config.toml
hidden_act = "swiglu"
router_score = "softmax"
router_logit_norm = 1.0
init_std_router = 0.0123
tie_word_embeddings = true
Below are experts of layer 2 (counted from 0) of a mixture-of-experts language model. Rows are named router (the router's row for the expert), gate (a neuron's input weights, with its number), up (a neuron's input weights, with its number) and show model dimensions 128-255. Each number is 128 + 32 x the weight over its row's rms, rounded and kept within 0 to 255. Numbers have three digits each.
Before each expert's rows: "gets" lists some tokens that make up at least twice as much of what it gets as of all text. This comes from a sample of Wikipedia text that the model never trained on. Tokens count by the router's weight.

# expert 79
gets: ",", ".", " –", " |", "!", ";"
router:155187109110182141111177155094103126120102074161182112103109148092097151190132134109185186117128103109112126137166095089127097099111149102096121129131106091132091058097156154162153117130077156141158179077132174166128117054095142151101125195164129105071140161125145182207059103112161129087174145153134084151172098151161103118108118110144106166170138110093121099130172145152121088148194
gate0:101088149132131105153132140155191207170148091080064125157173172174133112121155070136090105155150197153183143099120166157125106090154093114116143131208129125129121147126112064106136144161169140120179091103152115188163130125139134166163108082120123139120150121117083148172133107130119131169145140082141067132128106099097170107141120160133125083185136155108124187155104169072149133129177
up0:075099102185105179156139172105132124087173071083086099122142159104156109114085167114143060148146163088191124105124105118146132148115110121089169123138138118160056090156187091131167143143130165124185170171092096097183182173159134172114076145120100109169128109152107117146085077116069128127150165085130115123089161101147145168121161191097115120166121114139160155165096163183140169115099
gate1:148152165091152130156142138098178133081131111154087102138165180141127145120082079154153134118172125112121057118132125138146103114077128091129147173167174063136117150171178155143174074152180183157161095106129123193169152111146097198131145096129151101129138167109148146133185133115085106204056155106123159080139131097166084119142090081126127134141166061098101144128125122114151099060073
up1:085157179125101141037092147158105109045150143090091134070125200172154112125156109103102144102084172177155030112092162124149094148125155098145126151131105105176154184113127176134140052174107139128153123091126126164103153146097115129131202170167090126142102176133174114136123124162136132103118131147153148164146114106127097105146161140086155089080178162070118084119086140178136160108094
gate2:143184102150151111121086114141130121147174106132152131162098106158143122172142142129074201122137151148151107130114115148103158118101158118115130204182045133083090131101161125162082166144146122152135108120110072055166196133156197143077101109127148145097184126156128158131096148169057118160091120152127113101177098103124122129115218151117150105142126150192191148128090164148155109137069
up2:095111122156158172167113077148125093103143117170098180137093160167121157167136116092185143143102117079126135068150115161092154107126219096104090174154147135157106140104177062112076144113184112147100107217124068108122152163138128090116065186152079138144181142120144160149178148122138104148104129122151144079189118132100081148124141136098077135175129096118098146104144135128115145147123
gate3:142154107121149125190111096074091135159183115096148135160187135151184155094154088060130115132147141151168130152089190099144103150158066180142142165128154115095111131206100147142113158150163126145134112158184100117156189155173141137129138135116120206182128166102115101172160139152194082131147182119116199080127136198103129156119136128160125143133105135185148177116130124134108153127162
up3:101113138081138163156177131144118138114193155133146122103133156110132140132137127134099069159149149155087158138155181110105108113149143129114136131125090122108168104159054134124138133166164064135145092126123045136162151101102104109166075183091118110180164144176070133174120098158129109120190147079141174082124206109137083071075205081164108118139115107133135156141112120119147171141111
gate4:130146145172117094178125126170122157172090103108124114126146065164131098134117129200163156162102088098102103108091094144140144112126179114128119173175135125127126120075140122182106143088117089126116098123100119169142145147143119151129231158105152196148113119109129148103169124150073183096125156135131133151118111142109135097051141189141126066150155123153131138149122114088125116070134
up4:159133095114087123145148124117104122164113171154149150147083142130121145092146103153118163187151134159144094136137124158105109129076137155127103160121148097114184153131118127159124110096088155109159079093138120089122180104129139072163152143141097157205177096177105140102106079134116201101188094143186103121127112105096102153093172159143082149187124142080126130104134091137130102086131
gate5:138059133207111105108130121208177138148111163145133153122144155171096092172076141121101138183071165116072126088191141111124135113094142183135176164131148150147085164114124220107115131123160130131180100185155118106122121106111135133109152103133099103086146135146165089090168145150152143149131160114106116108097133140147132122111074103099155083125091129062129201127165143100097157154130
up5:153141108138068106117178119101148156103118076151093113109136120141123130176079055092184155146099137106133142150150142141087114127156143108143158078134140099117060156182163124119131138150095114174168152107083092110158152060082139142129164069121069168095162121132156091083117114147121109163083128154121065087080120205105056130155125152117138148217179175141176081146130078115126164135113
gate6:137130152126116154080097126161135134165139123134130126140190198167121172083153169132068136161061105133131082149136072170127187073147132177120123118115139096113122124120145095079144136115136179180155118252172067126091113104138140107154174121148103116092165132129124080124140133123139152168193152156141186093099126155065099106160125132131150162122090131112118128115084126142152193144108
up6:095110130159120142082165113131122117145094098067156126129153152187139192088153105123118148117146088162186121131122116127105124085124072161144071188128147092155119102109191102092168171142137113122139111163181085087130120172090166161150146116114056189103177126153078100130105136117171167105140164127111127101127082177089064102126131115090122145155101133120095134145170115150154195218023
gate7:115078111141155100101182096134108183156111108112125079130078173138125166096076174146135152150150143112151113151102122164133099102182091144174085155172176154129193091171092147103117127122148141145081093122163161114107115148105077169109123148182164171126120110197075139068079144106131146167090137119158142157108156089150121154146172109148135145123141120141148169184236074098118137084090
up7:138172100179120137133137135084113110142135140125115197144159114110102082144090112105090138158148157082153101076137133076061115070075107148157115128113131114125119126115143083106137178119151134132175146111091127101145131086124145089098175094146078112141107137083158147237131093125133098118157118197206129097158154141147182099151095082134097083124109138134128114052041138176102152157150

# expert 20
gets: ".", ").", "\".", ".\"", ".\n\n", " ."
router:143133134134126082143116129147102157143203168151081141127118121072098089134095159142038149143138140145068114088134121171198160149128215182111085123170159162086139133074161160111133137142131147154122161148111142168104188177206150123153168125133088160145146089127090182127125154140140163144128149184109119108150156121121152113151148194112086141140135087116130151091143079169063134126174
gate0:084170170101135136115164129111130080120157103100115141064123104142139112164150057079095121122132103165141144144119145150150171103087129153066146144059184142073143133152144166071122138129103095187150124109170118167125103127123121160110159115161096185132104159115095105120147173149144095149123079142151161114062115139094126140168100138139121091090142185152176120182102123157166101212090
up0:109181156088125122131129124124130096135180098104135169060125110152139107160136084057144139139114104127152133164112126166161153130104142190085142137074177129087173124133154144071121121137110086178162143092144108155123098119145098147107150126128096162137101148130084125127131180135109066172133065138121186109084092117098155126146107129121121091111121199164176093178105115134146113193092
gate1:115129195137079143112096097114133155188192127163102108170139109110120103109137197132113108119168111116150140137036076160114124132078170161090191091140206093094074114162226074107150091135141162135119135178125168084100156062140120116096096123131118158103126092184063165081096132202107135134175163098167109123140120121089064144083109153159108187181142138104144134130158141144184122115067
up1:177146134078105115115108123139076140149120170082092164149118152110159087130139121145144168184142085116128137111099090123174078122136114096140178121124066144090148141122178143106092145113122106116122177078069142059178092161078136151199117160163126199167153150075147103140171141045101138172150149124115136157165099084144118135126153124129122078095139116119048089179149141135131048155106
gate2:100110136143199170120150125133125110087141103124172136085128101126143130183151047162135123133123189137211164184113163136116162122162083125139119209169124119091061139157101135167147146197169099072124134098125076121086134067095143140089137101157104151163108179119093144142177119144165130116138163148120137136149120141116110135146190128114125189087115043117111139179177112155128140118111
up2:147141082147128097152118118087108135103182149207134052158139196117139149116141155109118132124142097129098142104117128135166112127128117129151116080110121123159194130123123134115149173057141151135196184142169149135173127128116153065178143128125131115131127137168155153120138125108168092147086105131102109109150168173193159153114057149235138060168149133120091131100103111099156146133159
gate3:142131114160104131165161193113128120114110154168162136162125150135112171146107114107102143146149117170148163132132128164164171091059097118124116052135149146142109092126156113124066066117138096087136130115124117102078049117099135101195070143150098096107132077160132115128128090095151103149137101090124135097126088149135106131105172131093178153133090130172112124132100055074176159178160
up3:111147152108169126116100104156147112073143082089088126072125134116129168081149164134137108089140172120104119126148125087138106201197147175137187129090127131111142154127141147131142151106103145186101137143132112153213159154124096134082163125117111093163121187111149069158138141154102128144103069153096129162125185109134181178189105139174100124155158109087091113120111206138116109093126
gate4:122101148161094134184115122116125098130141035112108125164110157124113158097067144170145158134127113153083158136148113116139163184165182084130155090114157101160075168163133111178178100158116112123155155136101120107155161112148117132090108098089105136123129131140109162132134136096130121109094121141195111175149118085134173157087223192125175110074081140076132131204125148105126142138133
up4:114124141119113093181154063143135126135085140153146152130116145150174091177122096072127110135110119162179124075115146131139127148113172137111129072171111142134116132134109113182136149142112167057153131169183121110084153137114140176115099100113159092118186051157156162165131157119147117100113126093124112119170136112122121116138107097143117156112130126119156085091235098186118076173108
gate5:154052146105127178120167143113122170111137124229104080138122138139175118145166181180190163140148139115113147165156089109136119151116165081139184096137096143200102153146136169134115212126135091048136153181135139107116112109181141110118168117151091169218134098132113151133123151112126086168166173161125131102096082148104178136114097131156119133109076166120099110105071069083102136101113
up5:131203137121144094136120104170138151141163131083124142140180127124070115097091103101088119146128139110096123147157196116140115128128123121140065159145166090124176115146083084147107134159134104174168123142132120171207114135091141190093075138138142071091116138150146113081131085188174197087133098140179137172129150150133060106129130159115106181096117103123131136074159158192133104136134
gate6:076143105107129140113185055086125199157090151127131119072146184159161089198148137168140135122152165129136112090168147141133133034185089075140091146073153134151131144104119104114064150135121145088125122120154146073103161066118145103164148129193093085163130122125156171133146136148187094131098132117165120129120220116122135169130162121187093089162160117097128164133095128153131142136134
up6:086132130092126143121201086142129223170108182177162176110175158182165092179155135209136169139160163091130103084160161182086092080174077090136119133119138125125122148113137105082117095107090147099151099130146139093151132082090136169162138133213128085159129103096123167099140120152155152160133174106148129139129124116122102117094150081126132095123142078112133161153143133147141132086165
gate7:139145121163114122148107116185116171147097152096129076090161167142157108106172184094133134095109123189143117134155099093099116190167143116149147161152066167110121170141097173089155127132102130136177196088129151152153088147095134148135041170135133164136133059128112109142156093170161041110115085138129176146155118131037120146101154124140099146110096104103132135136102123157077206099130
up7:162120121125156145136125133107156083106181125155115164131103097136133125156117085159113131153132135086096106119122142170109114113096089128103128107135167115123135097099142071176124160138146145124098076125123092088093158135206106137107208090120084094099127202128132138116104167090122195122151142144123082107110149125222132143140128095128171086163145153121126101100156122102175051170111

# expert 55
gets: "-", ":", " –", " -", "=", "):"
router:131135160134142048183123132136121092199174088069129166152119091087130086088135097155112115079108129146140082105057133112135146104173149156143101117080183121107163148132098106142161139159116170148148126118122118092097133169155111142119106095052080213138118104113094141098173134100176100141082157137158184135102121174144192150065105129094063161166126094200114095162123156145161092105167
gate1:131147105097089183099135163111098181063182153124065139117105092176100147164145099152132133100105147091141110173150091168123088142165154131148108096086118139117124129163152133178124147115110150088178095140120120186110170129139091157123066036096109155158093103096119106145105141139108072155080121161139158124127118170105101162204121126051149182166062135145117055111099117133113108100174
up1:111126162143068130104093112093081099107112083074133085074128114131165057118169061161170114148147140102098087095131120154161088156083094155162096192069099113164135161091169106151066066047177120160165080148144121152160128187108132146124109129139106098182127153093135093160113083123177122171131139102109079130097146183105133164190113085144141167117092078160116140145157117114105116152143
gate2:157105103185129118147208112083118134044117139124126162114144146116122128056111156176161134175154071140098112093060134138121130128141068070091122114109099104131097141104186178151111168103123118138091130117134095123159154143145129128159100136138127098160179120118133148116154144151085165163156123081139076138141089089069135176153131084142133152160157106131146101133100107129093116182102
up2:094161136072097141135046154162140096223119126136144122181122099159145102189119104095092126095123130138153165144159088146120124165145154178166100153180138137129140151182091105130133124137116124116165161143121159129109083106090143107091157126113137140079137143153159072117110098099126061120096124167095130126140148161214142079153155166157145130075099156144141153081142126113152118090136
gate3:142114189179111085189148144088076127176188155144128127134124124114154067126143132118089125147164180161122181127134102142136164078072125122115133133108121123150088107140122087112103143092198104044162096164134090123143061118101131126114157129109114090151139166113154135153125077163107173123106149124158133089139104109093173125173098158088093114094171129063191164175089120169123101175161
up3:174066132141136182082172056166103170122135062127125086123106109207097140128166134134146127131129115125093091091163151100144150163193099096207136136102088194148149132086125120147123116155096164189079115098097166124093136190169157112134068122107110118150118110120097144135137171115165152120165108134104132131137126169156081126116133118178135154127096126135065181133111200101127154120101
gate4:176092043137128143099157164106072067162129145111130153181112136138095157142152108143105154149111119150091186138167129126071187169109130168157175043130149145128109096112096114195072124171124161152057118145165152209138170160100151151135161161177103116119106155176096079111154129151102127112120111183149126165119129108131119131141152130137179177106136066133149168125123127172131119110100
up4:080149125171111122160122120102107175111080143139121036134143111068153118072104149106138143170152158103167115129177156125136112168147078078098063117126095086113130122147129190063119139086115153138128081148130118145118113128131118085173129088074184088102179121088179177124072131081160136142136141123124137122146063124133159080137138147155046142101150190133050137112142092140058108146150
gate5:129152164130142116135133122144105097113158173162148099122147070109107047163188086114094180041168119132133132121138156112117118217127145153137046171194181127179123126164159139156146125161124136115039145088134139093157147106159106128063120146112049124118106149149100121156113178083142122112129141153153119127119165087118173132115141099093170098094080085164067093100168108156138166167154
up5:128112098108156148095113137089105122164041095109118128131094133118147180123103104152166098159139119132141138122066070175177127126109142133094152127098065141104109125107118143056158107130178099104183154116096153131098129180077155152101145104146108150136079155099141096106101158121172052095161126101110130154125168200072058142168097132145142169169175158099102166149160106102097112171108
gate6:127125079077108055189121125162110101143175157158200106118150094119143149098037113105168065124123118131114101109148124094166126081129150142161124136119121095127123128106160101167149096110105107160116150156106142129137128065143094116137163140109160115148074104091162097154137151109108200174126127105130097148149150091169178068120149128134113085138162126147113064159167107134152109110137
up6:125109124131151106148079113133141115042203093215118125112100140098108118074095094128121090188106121125139131071129098110147110079136138119066115230150096140158162098155114125156144060138139078154111140102118116111203109146114092113089163115168134097163128094162166097080139115119043116139155126138110112089136160133145124053061135105139109156177158136117159109092149121073183123110133
gate7:135172152157186162137102142102160109091156118119147068184076116057142128085092207134150123189085102098112120088143081094108163160153072110110139134087173105158087151079143131139093162149147128095095085157128150117139116143111128128081116088135132145056124097167185176121100080102170086087076094121162114143139092073078124108085120077144142150114131163153127106091113105143126153140116
up7:098114101109108116138177129151130168102093117172115217081202150185095091158170151107138130073129152155107137178120180148172105124055130130149065131166057110120102117143108123135187160114127157140119136137132150168115126081151123129146141157121120114136129171179111081104097154178112167132207157103089093117075113152138140162162100124149102168087065052091141138110157126146098101140148
gate8:136128175111147162151093122146156137151168185099059168127155201116067157121122169110170089098089182188099130114107107089105135132103052127100139191152135079155106101112062093161091107156164107094108154118124170118108123166096132109139102121094074062156113126129092168111161152168139127106126121128129092192154133144115160130092134078150186177174103126169157146122143089134079117103132
up8:106100112116097089121172117115112092091108093178169118096086073120166139147155050171113147151115126062117138085093116163127092103131117130137078105072132154108110155112172137151142107121104076140111128153090069188110184103156135162133147134102126141088201150156200073133176099121118129110124121173107127073090154095119127158097150115110167100113110054065090082128131147083126160178123